{
  "num_hidden_layers": 10,
  "hidden_size": 384,
  "n_experts": 32,
  "normalize_top_k": true,
  "balance_bias": false,
  "norm_eps": 1e-05,
  "tie_word_embeddings": true,
  "optimizer": "soap_variant",
  "learning_rate": 0.00217,
  "beta2": 0.99,
  "train_tokens": 304500000
}
Below are experts of layer 6 (counted from 0) of a mixture-of-experts language model. Rows are named router (the router's row for the expert), down (a neuron's output weights, with its number) and show model dimensions 192-239. Each number is 200 + 20 x the weight over its row's rms, rounded and kept within 0 to 999.
Before each expert's rows: "raises" lists some tokens whose logits its average output raises strongly, later layers aside. This comes from a sample of Wikipedia text that the model never trained on.

# expert 5
raises: " in", " of", " for", " from", " at", " on"
router,220,216,183,217,225,205,226,234,176,228,173,223,178,181,194,206,196,238,212,201,192,197,162,177,205,194,211,228,191,177,211,213,171,172,192,150,156,188,201,213,196,181,167,199,198,171,200,177
down0,191,176,195,207,186,217,196,198,217,219,200,248,207,195,182,163,265,177,185,226,213,202,215,216,203,212,172,189,210,182,221,192,187,220,156,184,189,189,190,149,215,220,182,237,190,236,165,194
down1,204,193,202,208,196,211,240,226,183,216,241,184,192,207,246,184,193,189,212,201,172,228,194,177,176,189,167,206,196,177,208,230,227,231,169,193,210,205,163,210,199,238,218,180,168,221,185,194
down2,196,176,185,230,192,205,208,211,210,192,183,191,194,190,186,198,206,193,198,226,202,184,188,188,204,222,171,175,204,189,171,227,203,190,208,187,188,208,198,212,185,186,217,170,242,212,196,224
down3,199,199,185,204,204,254,197,213,197,231,193,211,215,206,188,210,221,222,196,179,181,196,200,194,188,217,207,195,205,212,208,194,179,217,209,193,199,226,203,176,238,224,191,190,180,172,216,202
down4,195,196,224,213,187,164,202,207,181,224,200,219,186,213,220,211,208,183,225,203,206,185,167,177,216,224,192,167,169,190,200,208,142,222,197,199,171,222,193,209,218,219,191,213,195,207,196,210
down5,191,219,211,196,209,208,190,196,214,204,205,185,166,170,240,229,200,193,230,215,218,182,215,263,164,166,233,233,183,191,211,191,204,237,186,197,214,179,213,223,187,192,200,226,199,163,183,196
down6,237,170,198,236,194,199,189,179,189,208,179,236,186,220,185,182,245,238,198,207,207,192,237,225,248,197,206,212,190,202,186,204,214,208,179,220,216,178,199,185,198,197,217,159,181,218,176,181
down7,194,194,202,221,224,176,221,148,231,193,204,220,188,192,187,191,185,179,242,213,215,201,186,216,181,188,231,177,211,193,205,192,204,207,202,211,212,199,225,178,188,187,229,209,200,194,184,165
down8,176,181,181,194,209,172,192,223,186,157,205,245,158,209,162,176,203,209,174,217,208,193,181,194,209,158,219,237,186,225,159,209,215,189,186,218,200,198,206,206,215,214,211,196,192,225,221,189
down9,164,196,220,205,198,204,140,181,205,206,205,197,226,214,189,197,194,183,250,204,188,185,191,201,195,227,170,176,206,194,188,193,198,239,179,202,238,173,180,205,149,196,191,209,212,174,199,203
down10,220,228,214,182,184,197,223,231,189,202,197,193,199,210,212,181,174,229,184,206,201,177,211,216,214,207,237,165,213,188,185,158,227,199,213,184,218,221,219,195,205,206,214,210,216,229,194,174
down11,201,197,205,190,185,185,213,223,214,210,181,192,163,205,183,221,220,195,182,163,188,229,204,188,165,220,226,188,210,182,208,206,221,198,199,199,204,210,196,212,169,227,255,236,172,260,194,179
down12,218,180,197,193,198,239,200,198,189,234,173,203,142,205,194,168,203,215,219,185,155,207,215,198,188,198,201,197,176,219,199,227,210,214,166,211,183,202,210,215,181,208,206,202,220,212,212,206
down13,195,210,207,183,150,208,214,249,215,196,204,198,233,175,189,159,191,231,185,172,212,210,202,210,207,218,186,189,210,206,211,191,184,190,226,223,212,222,197,211,195,221,185,194,206,241,195,186
down14,183,187,187,193,179,193,183,200,194,215,222,194,184,167,185,202,216,216,215,196,213,190,202,179,204,131,188,206,216,201,177,143,208,205,192,218,211,213,166,207,197,186,208,197,188,227,211,205
down15,219,182,200,183,212,182,191,206,180,226,184,199,202,202,179,196,193,224,193,201,188,175,172,226,165,229,207,156,207,203,195,187,201,211,217,217,169,231,182,178,169,166,227,235,218,178,210,249
down16,231,202,225,202,217,197,210,199,190,239,201,210,199,191,206,203,203,225,188,219,204,241,170,207,211,183,201,180,156,239,190,225,202,174,211,204,210,218,197,227,209,182,200,199,210,198,212,195
down17,228,194,174,210,161,191,192,203,174,197,222,216,227,219,184,192,195,242,210,209,207,203,170,184,203,177,174,210,189,175,238,205,213,180,197,222,204,182,214,188,195,208,208,215,196,191,208,167
down18,201,203,205,207,217,229,181,211,161,156,239,186,139,169,187,172,215,183,223,199,183,169,194,180,200,191,206,181,169,229,158,210,220,217,175,175,207,213,205,206,183,211,208,215,199,218,231,222
down19,218,171,205,237,189,173,184,193,221,175,180,176,221,204,187,203,211,201,216,156,233,197,187,201,194,235,222,227,194,206,203,227,201,197,225,200,218,205,160,206,215,189,166,201,203,223,208,164
down20,157,197,205,184,172,221,187,209,215,207,247,198,223,187,203,197,192,211,156,222,231,193,203,197,180,201,185,198,191,237,197,205,159,160,191,219,217,229,227,166,212,221,190,196,195,197,187,208
down21,202,221,204,176,207,245,189,207,223,205,203,219,180,222,198,231,222,199,200,203,208,185,193,194,225,188,201,227,217,220,236,207,219,225,194,180,204,181,212,211,227,185,210,200,170,179,205,185
down22,217,205,235,169,242,199,168,200,168,215,229,202,183,190,185,271,199,180,205,191,207,190,184,184,230,176,214,209,202,192,202,230,197,175,203,218,162,222,181,209,216,171,214,181,197,187,228,177
down23,218,181,204,172,182,178,239,200,212,172,184,194,222,195,190,176,194,141,217,203,226,213,207,185,213,230,183,206,206,197,238,205,194,203,189,191,194,216,205,192,182,183,224,165,223,190,201,202
down24,209,207,232,177,187,199,226,222,198,208,223,206,185,187,187,198,199,219,202,175,212,172,179,178,232,200,182,213,194,231,218,180,205,209,195,139,159,186,190,186,199,218,215,191,212,214,194,179
down25,206,217,198,174,193,171,209,199,180,176,229,212,207,209,239,206,211,218,192,232,223,184,207,198,190,219,215,174,218,206,210,181,206,233,223,207,196,177,233,218,211,178,208,198,195,222,168,201
down26,235,163,185,200,175,210,170,210,233,170,191,218,200,220,201,145,221,178,167,214,230,195,196,192,189,199,196,179,200,200,172,193,227,200,162,184,201,211,215,222,188,201,214,173,185,199,213,197
down27,181,246,195,198,208,212,170,237,191,181,203,196,186,175,179,179,169,187,179,198,179,238,217,195,173,209,208,214,217,174,196,218,175,201,195,203,196,176,231,192,205,176,183,175,181,166,237,189
down28,250,236,226,215,222,197,174,205,187,237,183,220,212,210,204,193,179,222,211,173,186,217,193,200,169,191,199,196,225,190,189,178,180,175,192,227,197,204,231,204,196,214,207,207,201,175,168,210
down29,199,211,181,230,217,199,190,200,169,206,212,236,206,189,193,200,186,198,170,175,185,221,221,195,221,197,181,192,191,207,202,237,205,178,208,188,211,181,143,191,239,217,218,192,204,183,193,173
down30,199,215,221,172,198,226,225,199,224,184,193,218,207,187,208,210,200,202,220,165,218,205,212,190,210,197,202,231,192,240,207,214,191,207,179,214,201,183,189,199,226,195,196,181,205,196,204,197
down31,239,225,187,227,215,222,168,257,196,203,194,217,199,199,186,225,199,176,226,184,243,160,206,212,201,222,209,172,177,184,213,193,208,197,225,196,189,193,249,213,194,173,191,221,189,214,191,178
down32,216,168,221,188,210,220,177,210,190,223,198,190,202,175,190,228,240,183,205,202,204,220,211,195,185,171,188,188,201,188,173,210,179,189,198,196,187,222,212,189,195,229,199,209,200,175,159,158
down33,218,210,185,197,183,209,196,200,224,186,196,183,212,228,192,210,204,215,168,172,212,194,207,172,197,171,197,231,205,207,196,177,199,190,189,180,193,216,209,213,215,191,196,187,195,242,197,219
down34,182,191,200,224,233,231,205,206,192,202,164,205,170,182,193,184,234,217,199,241,213,192,166,195,225,177,219,219,244,194,184,215,199,192,223,205,210,190,195,214,198,229,174,172,184,191,235,191
down35,175,197,188,202,200,226,237,176,207,221,177,186,185,207,247,201,203,177,197,226,199,168,234,229,205,209,202,194,182,181,231,205,193,189,224,201,198,201,202,234,222,206,187,212,229,164,210,213
down36,210,201,223,193,213,174,172,182,209,200,195,205,212,230,168,197,226,236,197,191,203,188,220,196,186,233,195,169,208,183,187,196,249,156,202,210,258,211,216,195,174,190,217,231,175,185,179,179
down37,210,178,183,186,218,186,198,209,199,220,233,229,169,186,242,179,189,199,183,216,169,172,176,207,213,181,162,197,208,212,224,188,216,219,178,174,177,196,180,192,211,193,215,195,181,182,217,198
down38,194,210,228,251,219,239,197,211,206,203,225,203,173,227,199,164,206,204,218,211,205,192,200,202,210,193,162,175,172,216,231,226,209,193,209,190,185,203,210,210,236,197,228,198,160,180,199,203
down39,174,185,211,205,214,230,186,180,224,203,219,209,180,189,172,174,209,177,197,207,185,201,232,196,195,197,220,201,187,217,229,208,190,213,226,213,214,224,196,176,193,176,190,188,216,218,197,188
down40,230,206,203,208,163,221,185,192,219,209,172,155,202,217,213,148,183,203,243,211,197,184,200,209,188,201,192,195,195,210,226,221,216,218,215,201,185,209,208,209,189,207,197,198,233,199,198,200
down41,235,161,204,204,181,250,209,236,195,211,154,194,200,163,200,231,192,195,216,193,202,221,191,191,178,220,198,238,219,218,223,237,191,173,205,220,217,205,177,173,180,203,186,245,221,223,213,220
down42,163,202,193,200,183,181,213,220,193,208,197,195,178,231,193,197,164,184,181,222,169,190,226,184,212,221,183,185,214,225,237,199,186,208,208,214,202,185,231,236,161,226,214,206,176,182,232,219
down43,173,179,176,199,213,230,208,188,169,217,210,171,176,179,196,201,214,219,214,220,212,165,187,172,180,220,158,237,194,212,196,216,229,187,178,229,225,204,217,200,243,205,227,196,180,218,166,215
down44,199,212,232,181,170,187,198,196,208,252,179,213,226,172,183,228,224,166,184,215,215,188,202,174,213,176,170,210,219,197,229,208,214,215,186,224,220,226,221,178,156,163,196,186,225,238,238,206
down45,208,196,185,219,203,192,229,171,217,193,177,220,190,163,195,221,179,231,160,208,174,212,192,171,230,224,212,209,202,222,184,205,224,227,226,181,212,204,213,214,181,253,200,219,188,176,191,174
down46,171,192,198,204,179,203,212,242,158,221,182,180,185,198,221,178,230,186,260,201,203,204,193,203,212,204,179,162,171,209,211,205,220,191,243,186,224,167,205,199,186,192,220,202,224,218,180,215
down47,180,231,185,198,175,222,197,186,204,164,186,184,209,224,184,210,218,218,186,196,205,201,234,224,175,215,192,202,189,194,199,188,218,180,202,209,185,197,196,231,189,195,171,240,213,171,217,183
down48,217,190,194,233,214,224,206,190,198,184,203,232,203,209,217,225,230,209,187,213,211,184,243,223,205,224,164,200,202,159,198,212,212,174,239,187,192,189,212,199,177,183,203,214,190,184,215,223
down49,201,202,199,218,207,169,180,209,227,225,187,221,173,220,214,190,230,181,210,216,223,181,201,187,165,195,177,193,208,165,189,211,183,199,198,203,197,210,201,222,211,191,205,218,190,206,207,175
down50,167,182,183,219,165,211,211,216,205,217,202,204,190,172,214,233,184,170,204,206,216,192,192,242,214,196,225,210,215,193,227,201,225,202,202,212,207,202,203,161,222,213,181,174,238,162,193,208
down51,206,225,200,204,194,227,188,165,228,194,206,166,233,217,225,222,240,170,195,190,222,209,209,189,216,213,163,214,196,207,180,212,211,192,181,216,214,219,225,205,192,213,209,190,220,197,220,183
down52,209,204,225,220,220,242,219,200,167,180,189,212,230,167,199,184,211,180,153,207,169,226,191,194,167,213,225,187,197,188,192,200,209,192,188,187,215,239,230,221,192,217,179,182,191,190,196,165
down53,240,185,219,186,180,195,187,214,187,190,234,210,254,200,230,195,228,185,209,211,178,186,189,202,217,197,174,196,197,199,196,222,243,220,195,162,215,203,200,200,194,217,187,223,205,195,224,194
down54,187,150,207,218,184,168,198,216,217,205,191,206,178,206,204,192,193,233,170,208,180,202,222,192,200,201,218,194,208,199,219,202,210,183,209,213,228,182,230,187,182,187,212,207,171,163,232,227
down55,184,205,217,219,205,170,175,210,210,199,232,199,203,242,180,161,202,226,227,206,218,204,209,186,198,197,184,229,208,202,235,191,230,197,158,195,235,231,165,170,185,202,205,206,219,235,162,168
down56,225,171,200,210,199,226,202,158,219,208,208,210,195,210,194,152,166,217,186,204,169,200,245,194,202,174,176,185,187,185,219,147,153,198,147,170,246,190,210,156,221,220,175,209,197,202,213,182
down57,190,187,207,204,205,174,217,257,184,215,217,176,209,221,197,172,191,190,204,229,223,260,154,186,209,217,229,173,189,203,192,227,205,184,209,196,226,197,220,201,172,212,177,179,178,191,187,192
down58,210,195,195,197,155,232,211,185,203,197,206,226,211,219,177,173,182,222,200,229,204,201,197,174,209,200,227,204,197,215,184,188,239,190,171,201,188,209,173,165,214,240,216,177,194,188,183,172
down59,196,180,200,196,211,158,219,252,198,199,203,195,176,227,192,213,150,186,194,213,179,206,204,206,189,194,226,194,193,204,222,227,144,221,201,189,188,169,180,219,196,197,203,214,200,182,183,227
down60,184,158,204,210,188,192,199,187,167,205,189,229,207,208,194,186,230,210,216,195,223,204,165,173,184,231,222,163,192,165,196,213,200,237,173,187,182,215,186,229,216,184,209,193,186,206,202,210
down61,195,227,191,215,241,226,192,208,180,196,226,199,179,181,189,200,192,210,174,201,175,197,207,195,205,227,190,206,214,214,180,166,205,183,197,190,232,236,190,213,208,227,239,206,206,194,186,173
down62,175,218,212,220,227,204,194,166,181,201,198,218,228,209,210,202,230,217,221,181,158,200,203,258,207,210,175,217,182,208,202,219,210,166,178,180,198,204,152,206,230,207,210,179,198,194,205,215
down63,198,204,197,174,202,233,231,198,208,216,220,178,204,184,209,169,182,203,216,193,222,195,215,253,163,175,164,174,224,230,201,182,190,182,228,224,198,178,208,167,211,225,200,199,184,181,207,179
down64,218,205,179,212,212,211,158,235,239,212,188,222,207,173,183,226,174,205,198,192,186,203,226,220,220,187,208,194,163,202,190,211,195,192,212,195,217,177,189,172,183,192,206,212,184,203,203,209
down65,172,193,219,179,201,183,181,195,191,217,216,223,217,216,176,234,175,189,209,187,215,164,212,201,194,186,208,191,226,175,151,188,177,191,201,178,186,171,181,208,236,190,211,212,211,190,172,214
down66,203,181,176,213,160,203,187,243,189,206,201,177,176,227,174,185,195,233,208,251,198,195,213,174,196,215,155,227,190,186,174,210,181,203,211,187,198,187,214,191,183,207,155,234,177,192,198,161
down67,200,223,183,238,167,211,236,222,185,209,215,198,242,220,210,200,210,181,187,177,194,204,205,181,178,175,215,223,193,199,181,204,189,239,190,172,226,169,204,191,200,200,216,206,187,197,218,193
down68,216,186,172,208,222,161,185,232,170,185,220,162,213,227,204,231,187,172,213,210,191,175,207,226,184,206,215,186,183,181,194,202,211,197,241,216,197,179,139,184,213,169,207,189,224,189,220,198
down69,219,172,207,176,205,193,201,218,154,186,195,189,218,188,223,222,218,180,213,203,211,170,169,208,209,186,228,236,195,214,159,140,204,216,202,200,177,215,203,185,183,209,211,216,200,166,218,191
down70,225,174,232,212,198,186,220,199,170,188,196,176,209,202,169,193,173,216,223,268,227,214,196,222,200,194,165,210,210,201,205,199,214,188,235,227,186,214,219,213,189,188,227,185,201,163,187,202
down71,230,208,209,227,219,187,210,202,207,218,258,189,194,175,192,197,238,210,172,194,162,237,206,193,190,211,171,201,173,242,214,204,189,188,203,203,223,188,222,195,204,203,214,193,193,186,221,199
down72,234,232,197,212,211,193,199,207,228,185,181,209,216,149,200,203,232,174,159,201,175,204,176,198,182,180,178,148,209,206,157,178,198,210,198,185,167,202,239,210,206,176,225,182,248,178,177,202
down73,161,192,224,211,238,225,219,222,180,194,210,186,222,171,196,202,195,219,195,193,243,216,212,218,181,193,184,183,188,196,216,178,221,232,212,183,177,213,224,210,191,171,170,206,221,153,213,202
down74,196,231,192,174,156,236,175,211,190,223,161,234,208,197,184,178,169,172,175,195,221,225,226,241,183,214,192,217,198,207,188,199,209,199,190,229,198,228,221,165,182,183,176,192,138,201,211,208
down75,211,189,208,166,188,209,209,168,194,245,194,216,149,235,214,229,213,215,197,227,185,184,171,197,212,191,237,166,213,186,220,215,198,206,169,204,197,216,228,153,241,216,171,186,233,208,186,205
down76,190,208,200,192,199,162,180,184,206,207,218,246,209,189,220,188,161,175,174,215,184,215,199,240,217,194,185,193,200,231,210,193,208,208,182,186,226,144,172,225,223,211,194,169,194,228,191,184
down77,252,178,189,242,192,213,210,201,207,203,212,184,206,219,208,184,199,204,208,235,194,206,160,194,183,208,199,195,204,170,237,216,195,175,175,202,220,222,190,170,221,179,234,210,202,221,173,192
down78,191,197,165,169,220,233,221,198,190,194,218,189,233,216,176,229,176,153,199,140,189,193,183,187,203,186,206,170,200,238,195,202,191,194,225,211,227,169,214,202,172,172,240,200,193,186,189,236
down79,180,173,176,210,175,200,197,201,214,259,227,201,181,197,216,181,174,181,199,176,239,239,195,170,181,182,187,201,187,192,204,194,214,180,174,201,177,229,193,189,237,213,180,165,236,168,201,179
down80,218,202,179,203,187,202,216,211,184,203,189,194,225,217,175,207,191,193,200,208,206,221,183,177,203,185,166,197,228,183,183,201,202,211,230,209,195,189,157,218,210,173,210,217,211,207,229,210
down81,214,205,223,186,169,224,216,215,208,198,178,249,181,242,192,167,240,217,210,218,182,215,181,218,217,172,163,217,207,192,197,202,186,207,195,232,228,213,229,211,229,199,217,195,207,193,195,197
down82,192,243,213,219,187,196,207,181,180,172,171,184,211,214,228,211,208,205,226,237,203,202,202,191,157,201,216,181,214,200,187,164,224,195,228,208,191,229,211,206,205,203,205,183,177,233,208,235
down83,207,211,198,174,176,238,213,198,233,179,227,208,201,182,170,255,192,174,205,203,243,194,176,200,190,230,191,177,179,211,230,175,183,167,216,209,130,140,183,208,187,210,192,214,207,186,186,177
down84,200,226,171,214,204,198,201,199,211,236,168,198,206,222,171,170,201,176,158,195,239,200,176,176,197,239,206,219,214,224,183,195,195,213,198,193,237,174,226,170,202,210,182,209,169,197,196,183
down85,160,236,173,190,197,215,180,188,203,200,196,174,168,175,197,181,199,197,207,229,226,167,201,194,177,216,203,207,209,170,227,202,191,195,183,212,252,212,192,225,222,174,166,213,205,185,223,195
down86,200,210,210,222,196,203,184,185,197,191,225,213,223,229,179,186,197,186,210,225,196,179,212,189,163,194,214,174,241,207,221,197,219,194,195,224,217,180,170,156,186,191,198,208,198,203,210,201
down87,178,233,214,197,191,206,174,174,208,214,206,236,205,217,217,223,215,209,206,197,188,175,182,221,226,211,216,190,173,157,188,191,195,209,196,188,232,183,199,188,219,210,190,198,208,181,217,213
down88,187,186,206,205,214,217,210,195,165,191,159,220,209,163,195,219,203,179,220,174,221,242,186,204,215,216,197,243,182,225,208,237,193,193,183,191,184,189,214,163,200,212,214,233,218,203,229,212
down89,203,221,192,217,191,198,194,206,197,210,197,201,223,196,186,224,201,208,223,232,175,215,178,169,221,211,196,180,212,148,213,219,178,223,192,211,232,216,215,168,205,194,227,203,172,188,180,181
down90,200,182,206,222,159,188,190,212,234,178,196,212,237,195,209,205,181,205,214,187,170,213,202,204,209,214,190,233,214,197,229,209,189,229,191,198,218,211,203,223,234,205,189,198,178,174,207,218
down91,202,199,187,141,206,204,205,206,239,184,215,198,172,173,190,155,212,166,212,178,187,212,208,190,220,190,214,209,170,163,214,213,190,166,194,197,220,230,237,199,200,216,197,181,227,167,206,217
down92,186,207,207,193,215,189,215,203,179,219,229,153,198,177,193,246,177,198,228,217,205,221,214,231,225,191,178,196,190,240,181,248,228,188,173,196,202,205,193,201,228,178,198,209,204,207,211,228
down93,213,219,217,198,217,234,150,172,205,200,210,200,190,246,166,211,221,187,224,142,219,198,164,196,191,217,208,196,165,204,208,222,209,215,174,222,182,193,231,202,220,225,180,213,229,173,183,185
down94,192,192,208,200,251,215,221,210,216,226,213,241,176,176,206,211,192,168,170,213,209,213,208,209,189,202,207,159,214,198,181,223,187,181,183,188,203,190,226,154,179,205,224,181,198,193,175,225
down95,237,206,177,176,189,203,203,204,181,207,177,223,224,192,186,198,184,179,196,178,215,229,159,211,180,216,213,178,183,210,222,195,182,202,206,222,221,219,188,184,175,203,217,196,184,208,187,206
down96,204,182,195,193,218,178,174,192,191,206,194,201,204,220,234,181,192,188,183,207,191,260,179,199,178,218,192,209,213,197,194,189,231,202,208,191,198,180,194,193,191,226,150,191,237,223,169,208
down97,225,200,224,220,217,204,218,202,178,199,187,175,186,218,228,228,208,209,186,181,195,199,206,204,177,198,214,215,209,223,203,221,200,215,163,216,180,195,226,198,190,208,230,186,235,197,221,193
down98,167,173,187,228,189,201,226,216,202,193,176,204,205,193,167,256,186,208,174,225,205,187,207,197,205,271,198,204,189,169,173,201,205,213,194,225,207,198,193,189,209,182,183,211,184,265,205,178
down99,191,193,221,160,174,209,158,222,197,214,216,197,200,197,163,201,169,206,230,156,188,198,173,205,210,187,188,203,215,201,208,197,192,216,231,196,187,158,221,203,199,186,196,204,210,183,196,209
down100,224,232,187,178,213,178,190,211,170,214,233,208,210,218,213,218,187,210,175,227,186,176,220,192,195,164,169,176,195,170,202,233,195,202,190,198,211,233,240,188,210,184,179,170,175,166,190,215
down101,222,171,201,195,222,173,181,223,167,225,181,171,191,169,200,228,209,205,206,215,212,241,202,217,189,185,204,183,207,197,226,192,203,186,224,229,223,197,207,215,183,205,206,169,183,198,146,228
down102,171,206,171,185,208,197,249,222,199,204,189,227,178,198,207,187,212,193,209,204,239,213,194,188,223,236,219,178,229,217,215,203,228,184,209,204,219,200,209,248,147,214,212,165,225,196,215,193
down103,209,203,193,223,181,216,223,215,150,195,212,196,176,155,175,225,185,183,159,178,204,198,178,170,171,214,191,206,213,165,213,198,203,146,188,197,219,194,210,223,221,228,202,188,210,223,204,196
down104,196,189,208,185,194,193,226,228,199,191,175,185,215,206,181,187,188,190,167,199,188,216,181,217,192,197,222,221,232,206,212,182,174,234,198,202,183,182,206,222,183,199,217,238,202,169,206,225
down105,197,202,215,182,203,189,178,189,230,165,166,194,218,204,190,212,200,205,203,228,233,214,205,218,216,211,171,195,247,196,187,230,159,197,204,178,221,201,251,221,178,215,196,216,203,209,223,183
down106,246,212,180,229,192,199,146,234,177,204,232,189,211,226,221,217,173,203,185,203,172,229,215,210,185,178,151,177,210,166,226,195,192,195,182,219,191,251,201,189,212,224,198,206,202,202,207,190
down107,223,218,211,182,218,216,184,189,210,222,208,221,192,188,191,186,198,186,197,195,200,180,217,204,192,237,197,202,235,173,201,224,217,187,231,169,224,204,211,214,223,192,220,173,192,205,221,179
down108,188,193,163,183,176,175,205,204,211,251,202,211,190,164,184,181,207,170,206,201,196,202,218,188,229,203,228,187,208,188,194,198,199,209,190,212,182,180,220,168,194,170,194,189,174,184,208,228
down109,207,181,162,225,175,212,172,213,194,203,219,155,209,156,215,208,169,186,172,190,217,219,166,199,212,194,168,238,201,232,186,224,182,212,208,195,233,183,171,178,214,200,219,202,160,233,205,188
down110,188,199,175,216,194,182,202,180,203,189,201,186,172,216,237,205,205,206,175,222,183,211,248,240,179,178,207,211,178,211,225,186,187,209,226,221,189,214,194,200,229,226,203,209,215,191,234,218
down111,216,213,200,190,205,225,182,217,218,171,218,196,233,183,214,210,200,220,234,212,185,207,203,158,202,212,215,200,196,217,204,208,208,222,218,200,189,197,226,222,167,179,198,185,204,202,219,189
down112,154,213,225,214,211,219,184,198,197,227,188,219,217,190,251,215,242,184,189,188,230,220,217,168,190,175,157,181,215,222,187,216,224,216,182,209,238,177,180,208,155,189,190,182,159,197,205,215
down113,217,204,197,183,224,191,189,200,234,214,188,181,204,222,233,206,195,186,245,214,199,188,238,194,213,202,178,176,185,209,157,177,198,193,225,219,236,189,218,237,175,222,213,207,208,197,202,200
down114,216,172,186,218,193,179,248,208,215,200,202,190,181,222,173,217,209,204,200,189,204,195,195,194,218,230,195,182,156,218,213,203,244,191,200,219,202,202,219,181,186,191,199,188,191,177,196,166
down115,194,168,172,183,149,198,216,206,212,202,200,198,210,221,211,191,221,223,199,203,196,212,205,246,243,235,203,171,213,199,216,203,200,163,156,176,187,229,232,188,224,192,200,193,207,175,196,194
down116,222,232,163,247,186,211,218,192,191,208,180,175,205,176,168,171,171,206,191,231,241,201,208,190,226,243,212,177,172,198,220,197,229,200,229,185,229,167,189,208,193,205,195,226,193,194,177,177
down117,244,179,223,241,196,222,198,234,199,195,172,211,216,229,224,180,208,219,194,202,209,221,233,173,189,182,196,219,168,212,206,226,228,191,174,225,179,185,219,236,211,202,176,191,203,175,219,202
down118,198,215,168,177,199,210,181,185,161,238,214,174,166,176,182,218,204,185,207,184,172,207,189,176,204,220,190,179,247,206,215,179,248,183,209,236,206,188,220,215,201,182,220,193,192,206,206,194
down119,215,179,180,211,165,184,179,185,231,219,213,177,203,179,221,172,200,156,216,231,199,210,176,159,190,193,170,191,170,231,202,189,174,176,192,193,179,203,167,207,163,182,189,183,222,234,209,209
down120,223,180,221,220,203,200,181,180,181,195,211,200,211,192,180,193,224,236,179,181,202,215,197,182,193,217,184,221,193,157,217,206,223,186,155,188,191,194,222,196,182,204,217,196,197,216,183,181
down121,210,188,215,168,193,229,163,189,194,186,183,213,207,198,199,196,221,202,215,182,213,196,220,216,186,218,205,192,214,195,202,202,223,212,185,210,236,169,193,184,197,189,187,194,197,217,207,165
down122,210,194,212,184,187,207,206,191,189,204,210,206,194,219,188,204,210,209,224,240,182,210,190,201,230,216,211,210,235,219,197,200,185,183,198,214,194,217,198,214,236,172,174,178,136,215,148,203
down123,224,192,184,202,220,194,167,228,186,192,209,180,181,198,205,209,209,242,204,195,186,214,217,229,189,212,205,240,168,204,193,208,232,222,213,216,177,165,191,189,221,199,207,202,240,182,224,183
down124,193,197,220,183,197,214,226,188,175,212,171,186,186,188,227,168,160,213,208,147,188,211,197,174,166,178,238,212,196,207,188,220,208,188,215,189,171,216,190,236,180,186,206,207,222,176,222,202
down125,202,209,181,163,190,194,186,180,184,206,244,173,198,176,221,179,167,192,203,212,207,191,198,183,190,188,198,223,195,217,198,172,231,199,177,180,192,238,187,242,194,218,170,196,154,200,204,171
down126,218,216,148,184,229,179,203,214,221,183,173,191,154,196,166,178,202,214,206,199,209,172,206,174,194,197,217,180,216,208,191,232,165,192,170,222,204,197,185,204,212,182,208,217,187,183,222,221
down127,200,222,188,233,197,178,168,203,207,244,227,176,237,176,194,203,198,193,231,220,214,202,198,202,202,204,203,226,242,173,189,183,213,215,201,200,201,170,177,171,221,211,221,206,182,162,209,188
down128,217,172,196,190,213,199,193,205,176,196,177,184,265,215,207,198,220,183,204,213,228,188,246,190,179,176,233,196,174,194,172,223,177,211,224,190,225,194,173,201,202,165,192,212,205,223,200,218
down129,233,244,232,179,212,227,167,194,213,164,193,183,221,212,222,230,185,185,194,170,199,205,197,193,219,208,229,188,180,169,198,209,202,182,218,164,196,196,208,205,199,203,192,198,189,226,196,203
down130,237,241,176,199,210,208,204,220,195,210,175,218,186,220,222,217,180,212,203,186,207,270,214,193,192,197,222,200,210,223,168,188,188,201,185,181,173,185,230,224,183,208,181,178,186,162,211,168
down131,204,222,197,205,191,191,162,182,189,186,186,211,169,195,183,200,168,197,192,222,209,240,242,212,211,181,212,229,184,206,199,242,225,213,182,195,230,180,213,196,184,173,194,222,194,243,225,213
down132,225,210,215,190,198,209,197,199,189,205,168,223,186,169,214,229,181,181,201,189,151,191,192,208,201,202,207,201,190,214,197,217,191,196,189,246,203,246,221,170,234,215,179,218,193,229,190,203
down133,208,184,184,228,204,219,204,232,194,184,194,224,167,211,198,205,162,190,199,192,148,213,188,205,167,188,200,202,196,192,196,213,206,215,212,202,173,191,212,234,193,160,209,175,213,161,196,207
down134,164,218,209,229,198,202,190,203,181,181,167,181,202,190,173,210,205,169,212,172,228,184,220,176,179,203,204,191,229,216,205,192,187,216,195,191,214,200,220,207,229,208,195,202,213,218,204,189
down135,220,179,192,151,181,187,199,222,186,211,212,226,172,222,214,190,186,178,210,218,175,210,213,201,191,159,175,198,220,172,160,220,199,193,214,201,209,209,196,175,201,194,192,239,182,162,184,216
down136,203,184,193,208,216,182,216,220,205,213,175,199,224,203,211,157,175,212,202,248,206,214,218,211,218,178,189,224,227,226,226,213,207,221,210,189,172,180,208,201,212,199,196,196,211,232,196,214
down137,172,200,173,224,175,184,222,218,188,179,198,227,194,210,157,193,204,187,222,188,189,218,193,194,227,206,197,183,226,202,213,221,235,193,181,196,194,220,205,191,204,210,217,223,171,222,178,213
down138,242,178,191,184,186,193,182,177,204,215,197,185,238,179,256,208,180,180,186,220,210,202,186,205,171,161,207,175,202,190,173,215,224,184,250,205,179,189,193,219,228,165,195,200,233,177,197,208
down139,227,222,210,201,207,163,174,214,234,245,203,173,167,179,184,192,163,168,190,210,208,208,225,217,202,219,175,189,190,170,220,220,188,200,195,185,221,215,197,205,207,178,167,215,191,196,219,225
down140,189,194,181,222,193,185,199,159,248,169,160,199,207,164,210,189,221,195,192,232,207,183,188,184,191,230,198,236,179,221,223,171,183,202,212,215,178,199,222,175,252,202,200,253,209,185,168,216